config = dict(
    d_model=96,
    n_experts=96,
    d_expert=64,
    moe_layers=[1, 2, 3, 4, 5, 6, 7],
    normalize_top_k=True,
    balance_loss=0.0116,
    balance_bias=False,
    init_std_router=0.00688,
    norm='layernorm',
    optimizer='ademamix',
    lr=0.00101,
    train_tokens=646200000,
)
Below are experts of layer 4 (counted from 0) of a mixture-of-experts language model. Rows are named down (a neuron's output weights, with its number) and show model dimensions 0-95. Each number is 50 + 15 x the weight over its row's rms, rounded and kept within 0 to 99.
Before each expert's rows: a language model's description of what the expert responds to. This comes from a sample of Wikipedia text that the model never trained on.

# expert 43
It responds to: Country, US state and region names after a comma in place specifications: Oklahoma, United States; Fresno, California; New York City; United Kingdom.
down0:32 43 58 48 46 43 40 62 36 72 33 41 32 26 59 60 28 53 38 63 50 53 93 54 45 66 62 49 50 57 26 73 60 60 36 50 38 82 49 51 40 46 39 62 34 64 35 46 34 61 33 47 59 38 43 79 64 41 30 54 58 57 60 71 47 52 27 59 53 50 61 53 72 37 50 65 44 63 38 51 54 30 91 15 95 56 55 51 48 48 68 69 48 56 36 36
down1:32 66 72 43 49 51 53 51 60 36 25 57 40 46 47 37 49 61 35 26 43 28 60 59 20 64 48 46 28 69 51 49 52 26 39 40 31 52 69 49 44 67 55 37 54 08 57 21 46 63 50 49 52 25 54 96 50 39 23 57 55 65 56 70 42 67 51 74 47 54 54 02 47 57 53 48 38 28 63 53 49 30 72 37 59 29 47 64 55 58 52 51 54 50 57 68
down2:46 15 32 31 65 47 33 75 37 46 57 41 74 72 48 30 55 71 59 29 53 57 63 62 72 44 73 48 75 32 53 67 70 64 63 46 43 63 32 60 34 46 31 17 47 60 41 36 61 47 30 80 51 48 38 51 55 42 48 36 48 21 52 53 58 72 62 39 20 35 38 58 34 56 45 21 52 75 39 67 34 49 59 43 56 37 25 50 38 40 50 59 25 54 64 66
down3:66 38 26 56 58 53 48 45 47 63 38 39 57 56 54 34 59 78 42 89 54 57 40 48 56 44 37 58 49 37 59 48 50 31 58 73 50 46 37 51 61 35 85 66 32 20 43 76 71 54 83 33 84 45 43 63 53 60 29 45 60 43 45 54 47 21 61 34 73 58 33 62 55 69 29 85 49 57 44 42 55 58 70 40 59 42 51 47 69 39 67 66 55 69 20 58
down4:42 43 61 45 41 53 50 48 55 74 48 59 43 56 67 55 69 57 57 80 39 66 47 48 33 43 49 41 53 59 93 21 43 40 64 45 52 42 35 35 67 59 73 67 55 49 33 27 61 39 44 19 70 61 65 54 61 66 32 30 62 40 42 21 62 52 58 34 75 73 57 28 50 82 56 60 42 41 60 88 52 78 43 49 57 47 33 61 33 68 39 50 39 65 73 39
down5:65 49 48 63 53 59 54 40 40 30 47 54 73 40 51 68 42 59 66 42 30 49 61 38 61 66 46 63 59 47 34 34 58 37 72 58 40 76 45 57 63 32 58 57 77 43 32 52 71 63 49 57 50 68 47 66 58 53 35 39 67 58 70 54 99 41 62 56 52 46 41 81 56 58 56 25 82 36 78 29 26 45 47 53 39 46 81 43 53 53 33 34 78 17 49 33
down6:47 52 47 44 59 36 20 79 83 57 64 85 58 64 27 34 61 52 46 44 66 69 57 73 73 66 46 66 46 25 63 47 67 74 50 58 50 65 52 66 47 56 30 34 44 55 31 30 32 39 41 62 67 63 54 62 75 76 58 44 47 52 51 56 49 47 52 54 50 61 51 64 54 77 50 38 10 65 60 75 57 52 33 61 46 60 54 25 40 38 31 71 56 21 46 57
down7:74 51 47 51 45 32 62 52 74 71 26 45 36 27 41 48 58 22 42 29 78 62 56 33 64 69 29 82 39 19 36 48 67 50 34 45 53 41 62 47 62 43 48 33 62 54 75 57 81 45 36 42 41 35 60 74 61 70 45 43 41 45 39 55 12 61 43 19 43 57 57 50 44 66 61 58 51 22 26 34 54 43 53 56 44 62 42 57 72 43 67 24 62 59 49 43
down8:60 47 68 31 41 70 61 52 67 45 53 22 34 39 54 49 60 43 37 55 58 37 56 51 42 68 39 39 51 62 20 64 49 38 57 34 65 52 64 48 27 54 54 24 54 81 46 35 26 62 48 47 76 40 21 60 34 23 61 69 27 53 62 31 55 75 62 51 25 80 80 71 62 37 19 42 39 59 61 29 47 44 63 51 63 49 40 31 49 36 48 37 36 53 35 27
down9:57 86 66 60 58 60 75 41 52 58 41 45 69 56 78 47 54 26 76 45 37 40 47 38 54 79 12 13 50 31 47 39 55 46 52 26 28 46 37 47 46 44 70 53 58 64 49 36 34 32 39 42 51 48 63 79 50 77 45 51 36 41 40 53 41 46 37 64 60 33 64 84 58 86 45 56 49 54 38 72 46 35 72 64 51 47 37 44 58 44 49 47 76 64 48 37
down10:69 26 62 54 52 64 34 43 73 24 46 34 30 55 54 49 31 45 25 51 56 49 57 44 65 35 67 47 43 72 72 49 75 35 12 81 49 48 52 43 28 49 67 66 45 54 26 73 45 76 45 63 54 56 53 66 47 63 51 68 37 11 53 35 82 59 44 41 31 41 67 65 71 69 59 46 68 50 44 51 36 56 36 33 53 57 38 41 29 49 44 50 17 53 50 40
down11:60 62 45 46 39 25 33 72 56 64 53 30 66 51 79 64 50 66 53 75 53 59 27 53 61 57 59 58 66 48 48 43 59 72 45 71 65 65 37 63 48 45 43 36 51 57 51 50 71 37 56 42 33 32 59 08 74 23 32 39 33 30 45 28 40 63 51 60 40 41 43 45 30 39 30 31 33 55 43 38 48 88 46 64 41 42 11 37 76 37 45 30 38 59 41 40
down12:51 01 52 81 47 36 85 35 56 73 60 39 33 44 52 51 64 45 33 30 73 39 73 50 49 48 59 53 59 55 69 36 62 33 65 36 62 43 44 29 78 53 38 42 58 81 43 50 65 54 15 26 68 52 56 48 40 43 51 34 49 20 24 27 39 52 31 44 37 56 34 49 42 58 53 47 52 36 31 70 49 63 66 42 55 44 24 39 58 48 32 47 65 43 47 50
down13:61 44 38 46 48 44 74 37 54 65 69 47 67 52 83 60 56 48 54 42 60 55 63 35 20 39 67 39 41 42 48 36 34 55 27 60 68 23 50 46 19 55 30 83 42 93 47 38 41 67 44 38 39 40 52 67 52 42 58 65 42 50 60 22 62 51 58 32 78 53 44 59 57 46 41 67 53 38 45 73 45 49 59 40 57 58 31 50 52 24 52 46 36 95 23 36
down14:48 49 51 36 29 63 26 25 52 68 28 41 39 42 40 61 43 51 34 76 69 72 64 48 45 61 52 52 46 21 53 56 35 77 47 54 28 55 50 60 50 55 51 32 32 45 53 41 43 52 52 27 69 48 22 63 52 27 55 49 27 54 71 46 63 33 32 57 49 63 63 64 52 57 37 52 51 82 38 50 20 70 68 48 79 71 92 64 32 27 47 46 32 66 58 42
down15:51 59 59 46 56 46 66 52 73 63 43 57 45 61 79 67 57 37 60 33 47 37 63 54 61 51 76 51 29 28 35 73 49 49 55 54 50 47 66 32 56 36 67 55 43 31 82 41 35 63 81 38 71 51 31 69 30 49 56 73 74 29 44 41 59 38 30 63 74 25 60 39 74 70 34 52 69 58 61 39 75 23 49 47 31 50 60 59 42 81 48 31 26 63 53 55
down16:47 64 22 59 79 37 54 51 44 57 40 72 58 36 46 58 60 59 66 32 35 77 44 68 47 53 61 73 16 48 52 51 57 47 68 76 49 28 47 34 57 32 63 44 44 73 57 33 74 65 26 65 71 31 25 10 40 23 49 45 70 48 36 26 47 42 48 38 54 73 45 62 59 47 20 65 38 52 39 53 40 63 60 54 54 61 36 49 55 58 36 42 40 61 37 25
down17:39 42 54 64 40 55 53 58 32 45 19 86 58 73 48 58 28 47 72 41 38 59 64 65 71 37 79 24 73 27 54 72 36 70 25 31 67 55 24 31 41 55 47 58 51 43 52 34 32 60 73 41 63 59 65 25 61 53 36 42 64 39 41 49 25 44 47 59 43 58 08 40 25 27 63 57 42 68 51 53 57 61 38 49 40 52 72 56 43 52 47 55 63 39 65 59
down18:38 69 47 25 71 31 35 45 52 27 34 18 57 37 36 46 35 30 49 51 39 47 34 54 42 77 23 37 44 51 18 57 16 37 82 48 79 48 52 71 39 75 52 44 73 72 23 49 58 43 65 38 51 29 32 47 45 57 53 68 86 57 67 62 50 47 38 60 59 54 68 42 29 36 54 57 48 45 54 44 45 46 45 32 49 46 52 47 26 25 57 60 46 64 60 53
down19:61 38 40 49 57 74 59 52 43 69 50 56 76 60 48 32 39 35 60 31 43 55 59 60 27 64 23 19 44 52 35 83 27 58 49 53 69 59 57 46 54 51 46 45 64 27 37 20 24 62 52 65 49 62 30 22 48 38 43 66 45 45 76 34 30 18 58 73 63 42 46 72 72 36 44 62 44 38 61 36 67 33 62 50 60 29 64 58 56 82 62 55 64 61 60 48
down20:84 45 62 44 66 30 72 49 18 53 36 66 46 45 62 75 38 54 28 37 27 56 65 48 30 79 32 36 24 51 34 47 41 50 41 49 56 37 57 44 44 25 61 48 79 65 69 55 64 55 41 60 29 62 52 78 62 77 38 58 77 16 43 67 41 45 46 28 40 57 59 41 62 52 61 45 34 34 36 61 37 66 72 53 48 38 35 57 73 51 53 73 56 44 39 46
down21:70 49 49 39 20 79 40 37 32 59 53 29 58 80 61 46 65 72 45 27 38 40 60 54 31 54 28 43 40 56 33 30 37 50 30 44 49 56 54 87 56 48 56 50 56 46 64 52 31 54 56 57 36 38 30 49 86 54 60 50 22 47 59 56 58 60 65 54 55 54 51 42 78 42 18 43 59 66 64 54 34 59 47 24 77 43 57 51 46 51 70 30 18 63 70 24
down22:57 43 49 46 53 56 73 38 73 65 64 67 21 59 49 74 39 68 46 46 86 52 14 75 44 55 68 82 39 45 47 65 58 45 38 31 51 46 61 37 72 29 48 49 33 48 53 58 58 41 56 65 31 59 45 61 38 48 46 44 44 54 54 72 66 71 77 56 67 54 58 17 41 40 51 60 20 82 60 37 70 62 46 44 50 70 27 60 49 54 47 61 61 37 81 66
down23:57 28 51 60 61 62 70 65 65 61 48 54 52 84 47 53 69 53 52 64 31 22 58 35 38 49 48 69 24 48 74 52 50 71 49 43 57 49 79 75 68 21 38 54 93 61 70 64 68 41 55 66 29 64 79 35 49 43 36 46 67 26 52 29 77 53 49 44 47 79 56 33 47 51 48 27 55 47 67 31 29 54 45 54 33 39 39 33 45 66 42 53 44 53 49 55
down24:47 52 74 59 41 54 48 42 42 77 26 67 54 60 48 46 80 12 33 38 23 74 53 64 29 24 57 50 52 67 43 43 38 26 43 81 57 45 46 51 56 49 44 63 31 40 26 30 68 44 26 47 45 60 43 35 39 39 37 65 23 38 57 62 64 63 57 47 42 80 56 73 69 69 49 67 41 51 45 55 24 55 61 25 54 63 50 66 61 26 64 56 31 64 57 61
down25:68 61 58 52 44 51 25 48 76 37 70 26 43 55 52 43 46 30 41 43 47 19 39 58 30 75 50 29 45 45 84 16 49 31 58 66 36 53 56 59 72 42 40 62 47 28 61 83 67 32 55 77 49 59 31 35 45 65 64 33 58 44 54 39 21 38 48 39 75 50 50 56 60 52 56 37 44 44 53 44 27 57 55 38 61 73 56 69 75 54 63 44 51 80 68 31
down26:28 63 34 36 45 56 57 34 46 36 70 33 25 61 42 42 50 35 59 35 33 25 22 48 56 68 70 30 49 76 19 74 48 60 58 36 38 63 61 12 76 50 43 53 63 19 25 33 71 43 57 34 48 50 51 48 47 55 52 57 70 65 41 35 39 47 52 46 69 44 34 47 73 40 41 38 59 33 91 64 68 29 52 43 61 62 46 38 47 66 46 64 50 32 57 51
down27:48 24 63 29 42 52 32 60 61 58 17 46 11 38 80 44 48 42 63 54 41 75 46 57 73 34 55 56 69 50 63 28 41 62 50 43 43 35 70 33 58 52 47 50 52 42 48 80 51 76 48 42 58 45 39 79 59 34 51 36 38 51 87 45 57 46 42 33 40 74 69 67 48 61 71 38 71 05 51 50 55 52 41 45 44 60 47 63 53 34 61 60 45 65 23 41
down28:45 47 59 77 63 53 48 46 37 38 41 21 17 67 50 75 33 33 64 32 42 59 61 53 56 49 72 70 29 53 68 51 56 48 67 45 51 68 52 47 75 49 39 66 49 43 39 30 60 37 60 62 72 35 57 41 90 54 71 36 62 55 65 44 79 59 43 67 24 44 59 24 51 51 59 58 49 70 26 31 50 47 64 74 43 64 26 42 66 49 19 49 37 38 40 70
down29:64 49 19 47 41 21 50 55 51 36 65 48 29 63 49 37 45 58 50 48 34 16 46 36 60 21 35 66 44 47 46 48 55 29 28 47 61 50 35 29 49 68 48 68 71 46 59 65 83 41 58 50 36 45 72 55 44 55 55 66 58 30 52 44 25 47 57 66 32 68 39 33 15 18 28 48 60 36 55 18 71 40 28 45 37 34 26 65 56 47 54 54 33 46 37 59
down30:60 75 30 54 79 57 47 44 62 46 41 26 54 53 54 44 61 31 48 51 39 51 46 68 38 59 67 33 29 48 51 48 39 45 77 43 35 59 13 49 60 47 59 22 51 38 13 49 63 82 38 55 21 36 52 36 22 46 39 34 48 41 20 36 50 46 12 58 46 35 56 47 65 62 47 53 60 58 62 76 52 54 41 22 41 71 46 52 37 35 35 29 57 65 52 71
down31:68 23 62 58 47 27 38 78 46 30 49 40 40 59 32 49 39 43 61 62 49 34 53 44 68 53 26 27 74 67 42 31 74 39 53 48 51 72 39 58 69 45 16 47 35 39 26 19 56 63 35 40 56 41 48 33 30 62 48 26 60 51 62 48 40 59 53 64 62 65 24 40 40 45 68 45 66 34 39 50 25 62 40 74 37 83 47 65 43 74 66 51 33 57 70 58
down32:61 55 46 49 27 48 19 43 66 61 54 40 53 79 39 26 70 49 79 72 43 46 40 45 53 51 55 66 62 82 52 36 61 35 34 54 48 75 53 69 59 53 48 38 48 64 59 61 89 35 32 50 69 61 58 06 68 35 48 45 52 42 27 35 43 47 37 45 33 62 49 50 44 51 23 57 32 57 40 35 37 62 69 43 70 49 33 45 54 56 33 64 08 53 37 40
down33:79 63 61 39 48 41 79 61 63 42 18 76 64 57 58 39 54 41 45 54 42 38 47 63 58 33 42 47 72 49 41 32 42 33 00 64 53 75 72 63 49 43 34 54 43 30 33 26 56 28 23 54 58 42 50 69 61 44 56 53 31 59 59 41 37 26 67 57 35 62 64 27 40 55 66 26 15 64 68 60 44 60 49 66 48 55 34 55 43 52 70 39 45 57 42 39
down34:46 47 44 54 50 37 53 46 40 56 57 24 75 49 71 54 47 38 48 38 17 58 43 38 31 60 59 31 90 56 59 52 60 44 33 64 58 58 37 36 76 59 70 29 47 39 40 54 54 52 54 30 43 44 60 24 47 53 45 31 30 31 62 38 45 37 34 75 80 57 75 46 59 66 76 40 37 51 62 55 29 54 75 58 40 62 45 50 45 51 47 73 00 38 67 35
down35:76 66 55 33 34 44 54 38 77 48 56 38 47 15 72 45 45 52 44 69 66 31 33 49 38 45 63 42 51 42 11 34 63 60 33 56 36 43 57 49 67 64 58 59 45 53 44 68 49 68 45 34 48 45 41 71 40 46 61 52 57 35 62 75 79 55 58 73 54 50 44 56 58 23 49 67 53 71 51 73 59 69 63 60 23 17 49 43 13 71 40 58 28 49 26 41
down36:66 54 59 32 58 49 34 59 48 31 51 14 33 61 64 16 50 45 40 58 43 37 49 41 65 47 66 37 45 69 62 39 48 26 46 68 28 46 72 46 51 20 37 47 41 48 63 51 60 85 52 42 41 48 54 55 34 19 62 31 33 60 82 31 62 56 53 39 55 56 47 49 70 34 52 67 43 27 37 74 73 37 50 19 59 66 13 60 39 68 50 68 56 60 52 41
down37:60 19 31 57 37 60 63 42 47 68 52 67 43 52 58 53 47 67 42 77 44 63 42 34 52 52 62 52 57 51 31 65 64 22 58 47 35 56 47 55 21 35 68 41 55 43 45 58 45 46 58 51 64 61 17 60 98 20 55 74 40 62 55 21 41 58 50 68 61 37 68 35 54 39 66 71 30 30 39 38 40 44 56 41 58 58 60 44 30 33 36 22 66 44 37 19
down38:47 50 38 65 56 55 73 84 63 60 40 53 47 65 44 53 37 82 51 67 61 65 60 36 33 57 70 61 47 60 55 57 33 57 50 59 38 52 49 22 56 25 54 45 50 52 67 37 40 55 55 55 75 52 52 25 00 19 98 80 65 55 62 31 54 57 24 64 31 60 53 52 50 35 44 52 32 34 38 59 53 56 52 64 50 60 53 44 44 65 30 51 74 53 63 55
down39:77 58 40 59 46 53 61 02 55 40 46 57 50 58 41 66 56 22 63 35 56 50 50 37 58 60 53 26 50 71 51 44 48 44 32 29 33 38 44 49 44 41 81 36 52 61 49 64 53 51 45 35 60 39 58 52 85 48 70 69 61 47 87 26 79 31 66 43 52 60 60 35 28 41 50 57 52 32 31 40 53 27 30 48 53 22 35 46 44 46 48 41 51 89 63 32
down40:47 45 32 66 55 51 51 58 69 63 38 80 79 39 45 29 38 43 58 60 38 44 47 65 47 63 19 72 70 48 55 67 55 45 40 49 46 89 60 52 47 41 39 68 69 43 53 53 68 73 40 65 53 51 47 32 67 66 58 47 72 52 59 71 51 51 47 68 52 48 70 63 16 42 38 47 27 40 41 02 44 37 27 61 57 51 60 31 44 79 27 43 37 39 28 53
down41:65 42 52 28 44 77 53 53 35 49 31 36 56 66 45 30 68 57 08 38 27 61 54 35 74 56 43 37 48 20 64 40 71 45 49 41 50 74 37 50 51 46 47 25 33 47 29 27 68 45 37 54 48 76 66 72 68 60 48 41 40 51 35 76 47 65 41 53 19 60 40 38 42 41 35 22 47 12 53 38 52 29 61 43 39 66 64 54 59 33 56 51 68 63 46 61
down42:46 50 40 35 48 61 51 69 20 55 69 41 32 44 44 60 45 61 27 73 60 45 37 31 30 86 46 58 58 55 56 50 52 49 53 50 71 25 62 60 51 49 70 43 72 68 56 34 74 59 80 45 40 44 35 20 89 49 57 50 43 52 51 32 55 51 33 48 75 25 54 63 75 64 74 50 42 34 46 75 55 54 69 49 53 59 71 65 64 57 45 66 23 70 60 31
down43:49 54 43 60 42 66 32 62 66 52 28 47 29 91 34 79 41 32 78 59 36 66 55 83 46 57 60 61 28 47 66 67 47 33 49 54 42 72 48 41 56 51 72 30 18 52 36 39 47 62 55 68 28 43 67 09 41 36 49 56 68 55 48 43 31 58 61 39 61 39 56 48 47 66 63 28 47 59 35 53 67 69 35 26 38 31 52 38 49 42 31 53 26 54 45 31
down44:62 64 67 46 60 70 44 46 74 34 59 63 60 39 39 43 31 49 59 53 39 48 37 62 29 57 13 57 11 33 34 71 53 43 67 47 55 41 73 49 26 51 53 75 45 43 52 79 48 38 71 69 44 51 56 37 73 41 55 36 54 55 36 41 50 48 69 47 33 37 62 53 55 41 57 60 44 47 32 63 72 68 39 31 60 18 46 74 90 61 44 28 67 66 51 26
down45:82 51 50 52 67 80 59 25 33 33 27 46 46 53 55 53 56 59 62 29 60 40 48 73 50 47 49 49 38 53 41 36 47 45 28 35 54 30 35 59 43 41 52 58 27 75 40 62 70 72 80 40 59 31 54 97 31 82 58 59 38 63 59 57 42 52 50 63 61 59 63 60 31 60 30 41 56 47 60 70 58 29 48 71 51 50 48 80 70 58 69 43 67 44 27 65
down46:54 48 32 48 41 81 56 66 67 41 58 45 62 64 67 39 73 40 33 67 47 47 48 53 70 37 62 36 81 47 61 41 36 47 45 64 27 37 43 58 44 41 51 17 44 65 53 66 52 39 76 37 42 83 49 13 31 54 61 67 58 60 26 38 34 65 47 39 52 86 47 58 42 58 43 58 38 34 36 58 45 72 41 38 78 84 40 59 54 22 57 38 29 54 47 36
down47:45 54 39 37 43 69 50 55 39 37 57 41 56 19 15 58 59 73 15 30 60 42 73 29 32 66 33 27 36 34 26 38 47 47 54 69 54 44 49 57 65 45 62 25 32 46 24 33 46 49 59 49 55 36 18 66 36 60 37 54 28 45 65 49 54 47 33 58 52 49 77 43 58 37 63 69 74 56 56 64 46 41 69 52 50 29 70 51 31 44 30 67 39 70 63 23
down48:33 40 72 58 53 44 56 07 65 37 36 58 67 43 61 50 60 55 36 33 43 54 42 52 48 26 70 32 57 56 41 74 30 32 44 34 57 65 39 22 61 48 30 30 52 43 40 74 73 42 46 33 71 58 23 54 71 63 61 63 40 51 46 49 46 48 49 44 67 67 57 69 21 22 54 29 31 49 52 36 77 37 34 66 63 23 45 58 32 50 52 21 37 67 42 58
down49:44 86 44 56 46 18 42 79 64 51 67 43 66 46 43 51 71 72 66 50 49 51 63 56 38 26 53 47 38 56 62 65 70 64 39 49 40 39 24 35 61 49 60 39 53 54 29 52 62 37 85 42 57 46 60 42 36 73 47 42 48 48 43 46 55 71 60 48 29 80 30 38 64 62 58 78 54 48 43 71 62 32 41 36 06 40 40 38 13 45 37 36 67 49 51 39
down50:49 78 65 26 53 61 64 44 62 66 60 55 51 50 41 73 50 64 44 27 68 31 15 31 25 55 41 71 96 62 30 46 63 39 44 45 25 43 52 36 53 50 73 55 41 50 29 47 20 41 33 43 29 67 31 44 63 32 23 65 21 63 52 54 30 46 42 77 56 51 50 52 31 37 49 39 56 40 46 30 58 46 64 56 28 25 55 35 53 58 41 45 45 53 53 42
down51:63 46 45 55 51 51 38 60 65 61 51 76 31 56 47 62 69 45 39 55 45 63 66 49 75 64 84 66 29 42 59 48 18 48 39 70 42 47 67 62 40 78 41 36 36 30 41 90 77 79 54 67 47 57 62 68 36 54 08 33 49 61 58 30 60 71 50 23 53 63 76 43 63 74 56 52 36 46 61 48 49 32 35 41 38 53 46 54 71 51 40 54 63 57 40 45
down52:22 59 50 64 41 42 38 63 46 85 60 58 52 42 45 77 44 71 53 55 64 45 53 44 80 77 45 66 57 44 32 56 48 46 61 31 36 55 56 71 39 32 59 32 58 52 56 61 55 42 54 82 58 70 65 71 76 69 47 82 51 53 24 60 52 53 39 49 20 37 48 47 53 84 23 34 32 48 59 32 32 69 38 58 63 35 60 12 49 42 56 61 51 48 37 53
down53:30 39 64 57 74 33 55 44 48 19 31 50 33 63 64 49 49 54 05 24 62 29 58 39 62 20 58 44 71 53 37 51 19 37 39 33 57 73 38 51 59 41 26 43 45 48 58 54 68 57 73 59 52 38 58 38 53 59 47 34 60 70 52 47 39 60 58 40 41 41 36 51 45 57 52 39 46 51 59 35 47 38 20 44 79 25 53 57 54 43 65 61 57 40 50 99
down54:15 42 70 56 52 42 35 70 41 86 54 50 23 65 69 69 44 54 48 29 51 43 54 56 67 63 47 55 62 42 69 63 54 62 10 40 29 50 44 72 50 41 47 57 34 71 64 41 75 44 34 74 62 64 51 62 44 45 46 64 56 61 31 61 48 40 47 45 39 67 32 50 57 46 55 80 33 78 61 51 38 39 76 76 52 51 57 43 59 18 40 74 54 24 55 40
down55:56 27 45 48 57 73 37 64 40 72 58 44 41 59 54 45 92 31 63 62 63 56 60 46 46 34 42 32 64 36 45 48 33 44 24 54 28 33 17 52 48 61 48 49 24 30 51 22 48 59 69 48 59 55 49 36 49 61 49 46 43 59 74 35 38 30 33 41 73 44 54 38 48 26 63 63 85 71 23 42 68 50 61 62 44 33 76 63 17 65 52 56 38 58 34 49
down56:37 50 43 34 76 42 63 42 56 40 74 73 43 37 41 38 55 47 75 33 76 41 42 52 38 55 48 55 17 21 64 53 82 40 75 47 60 53 60 28 31 45 61 78 75 51 32 24 67 73 25 57 49 42 37 64 50 49 52 70 50 38 42 33 35 78 42 64 38 41 52 54 56 82 64 72 43 36 37 61 30 38 72 61 28 44 32 50 41 57 42 56 51 41 49 63
down57:51 54 41 47 49 52 37 55 64 24 58 36 43 27 10 58 28 31 34 40 40 38 57 32 66 62 19 56 49 48 64 45 56 43 78 55 34 80 63 58 87 58 57 17 54 39 53 65 45 49 42 65 26 35 56 46 71 74 35 43 60 42 58 41 60 50 44 71 50 55 49 86 42 35 36 31 50 49 77 25 50 48 46 60 47 65 74 24 48 61 48 73 55 62 52 50
down58:71 76 38 63 44 53 68 62 54 50 76 55 56 55 21 37 76 40 37 44 25 59 28 45 47 37 84 59 53 28 37 46 58 60 47 60 26 48 35 43 36 48 65 40 71 41 44 48 50 66 34 47 31 51 68 69 35 53 34 37 71 60 58 52 60 66 83 75 32 47 79 23 38 54 29 42 53 46 58 32 59 81 37 47 56 72 39 36 27 63 42 68 59 41 52 36
down59:58 58 63 56 48 74 51 53 41 45 39 72 62 36 54 74 33 53 55 56 50 58 25 52 35 57 45 59 41 60 34 69 70 82 50 45 23 57 55 54 43 51 53 16 50 19 67 58 35 38 75 66 65 44 81 41 64 34 52 34 65 88 52 65 73 69 65 46 46 24 59 65 47 30 52 46 57 65 31 73 41 23 11 46 48 42 48 63 51 46 59 45 37 45 48 38
down60:53 64 68 31 58 16 72 54 35 34 48 53 69 44 46 61 38 45 52 67 67 49 48 76 39 23 30 32 68 58 26 65 39 78 40 56 79 36 39 40 40 67 48 67 43 47 32 40 15 66 50 51 46 79 29 47 27 73 77 52 50 66 64 46 62 47 61 58 50 43 40 77 34 67 29 67 56 53 41 52 44 56 42 42 24 36 55 69 63 41 60 43 55 67 33 57
down61:78 43 53 77 33 45 13 42 42 46 46 84 54 40 47 43 50 45 68 50 43 39 16 56 46 34 24 49 58 86 45 34 50 43 60 47 60 44 50 54 36 63 69 70 52 30 68 50 69 43 55 48 52 48 55 80 36 46 37 62 42 62 63 50 32 45 54 17 43 67 53 57 52 48 69 56 62 86 34 39 60 64 54 80 10 54 61 44 54 65 57 48 61 52 68 31
down62:58 38 53 27 49 41 52 38 30 64 31 60 39 46 44 42 74 35 15 69 62 67 35 47 49 44 42 79 68 58 46 39 15 47 49 77 51 32 39 83 54 51 52 35 23 75 62 63 54 52 43 43 59 44 52 45 42 39 67 44 31 60 70 81 65 33 50 49 80 56 76 65 59 41 55 77 65 49 46 59 36 39 59 59 64 54 53 73 39 36 55 24 42 66 26 49
down63:34 43 56 52 62 65 54 22 36 55 59 56 84 53 26 51 36 26 65 42 32 41 17 38 52 56 43 42 46 51 43 46 21 51 50 34 51 56 39 57 91 40 50 43 59 41 49 51 28 54 35 50 57 54 75 17 83 32 51 21 48 73 60 53 57 55 52 23 54 38 36 48 58 48 61 30 59 61 43 66 51 61 20 57 71 40 69 53 28 48 68 57 71 79 56 48